Experts of a small language model.
Size: 9 layers, vocabulary 5157.
Below are experts of layer 5 (counted from 0) of a mixture-of-experts language model. Rows are named gate (a neuron's input weights, with its number), up (a neuron's input weights, with its number) and show model dimensions 384-511. Each number is 128 + 32 x the weight over its row's rms, rounded and kept within 0 to 255. Numbers have three digits each.
Before each expert's rows: a language model's description of what the expert responds to; "comes after" lists some tokens at least twice as common just before its tokens as in all text. This comes from a sample of Wikipedia text that the model never trained on. Tokens count by the router's weight.

# expert 36
Newline tokens, mostly closing table rows after a final pipe, plus table rule rows and lines before headings.
comes after: " |", ".", ")", "\n", "==", " =="
gate0:095115114166163071192142067124113153100115145104132073104124126131121098084148141143139135101103102104054105202077192117174152109174103131102083131176102126121135136133115093158131098116070133134141181129123125121143117128110119122133127138111143107112148161132130133139102112112141137086179152188130075110148177145135074122110142163112102145153147079171136151120109132074176133084104
up0:153132136096155142111142129115140131119126076157111166161114187142112097126096079222099175148149184152122168179087170148156108138132079073047122107136142201099139142147129112120141213138082145157140127119109141086113151108117161089122092164044176133168141113111161112166116129102095070121160131144103137087158136145129088130083108227123116094085161131170155117111097157124111094151083
gate1:112203049126162167161128083112112136107152090167157159069167141102163147109087142181142146106102101110068146144071110141119118123094167171105127176177150122150159122123144126107135122155148105148140070077119108126197132128145141108129099127124163138163165154094103140186153140092112118148118090140135128147156161171125147130166148149125111141112204121098132159173175081100132000149071
up1:095136072153103174170115180122109072145164168103165069161099095186137126115129109109159117147127158187105101146150109056036102169105124150111060091121088068082115148137118127135133084097137090143090093135124106153122135104133139169164159123136153191153110136156132154189144129192120090173120149121058151118116168205144134106133158130134130181145196191114152122109150119122197130113142
gate2:079116136170105137140111125163125115057083092135081112120113136135127150104077126151142138064139114100078124154208132090081121109065124117131120129105107133126103136133101083087125066139167131173102181089115149173151141107113128125181082159162146150139140155130161167135193127112112155111113137092150176032122127116105063098153197153136170103109092091185196093157144105121117135114129
up2:127082119184115170093126148153099133097160089120118138091091150151121161153110142153123040115121135137113170169151138111130151092153129152118066122123167073166066207124100125108081168110086083168142171110189087151113167077169113154131094153176110140111133078131156109104142154158171126150176138088141191070136174175067104179131124090153186158090113088131174114129101104123070091119133

# expert 33
Capital initials and short first pieces of names and abbreviations in rosters and tables, such as F-ry, L-avoie, R-us, EBR-D.
comes after: " R", " M", " E", "R", "M", "E"
gate0:079092115128082114156123098115118119155064106115118143165151071146106151108100074098130128201167122104106186118144078148134166142159141120124100116159100116166176128172135100109081073163163164092093098158117176161113112112082052081155157149139086149148119154122133114144130155111119072107104118152138079144109171177129104177186163156125100123132158130158104161135135099172168115126127
up0:124102147147142171126171146127078107125078068123162180136101109129117169162169102150110094100100145118109106182078069120135094138143123102145128121126158117109111136129155093106160159096147145141123083195103147072202112144134095170144118100108163057128128116163100165120151181149138102175136103082135117129108146120173152126149155146087144172135139062081164202160136087089143142086084
gate1:167124114140136091126111075122166173123100131115124174120158182075135103150143049133108118133127124147171149184143181112060159156158045214104096129126149131137113130172115149136050129006097122096176150060153142178132117155112140117099106139100128097124074111107121084103164143195100121144094111146100125168169134124123142137105142108101141211177133104119123104145192035107112160146141
up1:145102141130100155110080134114124075118104095123143017092132132096138080141126116142175094116084163099167149086178117120114088150090136137093093165101178147076130093133171087084118150131116170173091151179181149092188136118137081071103074136153158096100104140149115089107139141165115097119116066113107122120127139082169104064161082084125118170077117121122114184118090169093129120214148
gate2:199127121056122083122172126169128122182110151140143146133130173059137136119114183126102174107131170123119080114122152136130154060153144162140157118115098092118186130142065088048108092114147105141093087115118165095074133145126173133164088123163182097150099155052111171099135121122188142142168173093153142122080137125186138148166088085166072175152148106110117087133097126123140125172141
up2:156152112136173095101104092100136101129125161000102063118133118192163140102187208092115124135138134062140082157119110075132223125107110136156113185080099095121113113164119081098089114123091087136162104174178125151118111123123111126154071146108105103167106076102109136072129134152169132082071143077093176144098152082126150149130157162118092150120172144126155123157160131155077174161118

# expert 54
Opening quotation marks before quoted speech, apostrophes, and newlines or == markers starting new sections and paragraphs.
comes after: "\n", ".", ").", ":", " as", "\","
gate0:164073145135101104127129138130151123209076189111120139160119164135130137127133172168135074097151112132111080108111101122159167132117119182147104085176105156146154098061084132205045132127155194143069104093114091166099106165121095141158118170137184149144152150096123075104125074187094173129182158189137127108130151083121117111139147125116126143140111115199124142142118130137139104201138
up0:102088096184193115153091129087130164157162149189078127035176145134140111151130156117168135123135141253168098154099128067088116207117164116131112105098086130132177095108120085146127163043116089154138086119164079170125103124104128130168153146096136123153130094151152081150108112032135106175094185145081149096089121096139151147178153218152091136143131086102168113121094099175110107139129
gate1:117123177106143101152146188129156116096144077153088118139085183059144157104165129129134078101183052097105094104114151128114136080139112102095194160214131180090178145156097135131193112154133149155116080128140118124083123111130103108171050125074115115135136128165057094086167145149105151065117101120158114084071116129116147151164155134071129119106164086132165140161087180150101125118124
up1:095145125181146130140126213073101175148158133095148158116165117094140176107092116156086148206158174093061190122203178131199095120147123136149164178182125103131168157182176124109109190149088134196123104155110139109153150049156128101125122115166072108148158121104080125083132106064062174093130111053146096158101147096068098140161137130124156177088117078186157212131131127121107104139085
gate2:075151137103186130155100115122112117124157024132200133170117116156105147089096147162074083154113130144174138096178102137144171088115122080133126159119177093133108156190124119166130130177052135157137172161071139086141128157173163145088111157171093119063122155163118109166153070099121113153155109121150141093147137097091103143040157101139100134150138142123078108138121131056100130087115
up2:140107147152132150138131184177126090058125146158109138143185177130150126135149144168143142116203094066147111150144164130133164106128095163127119122195165074134153097222101061100156121163071067115137095193138135144055199170154093193091110166190114130126173124132168152146107135104142113121111126156110131140125098081145103143080166062168079148117156120137075084115172109120108118153133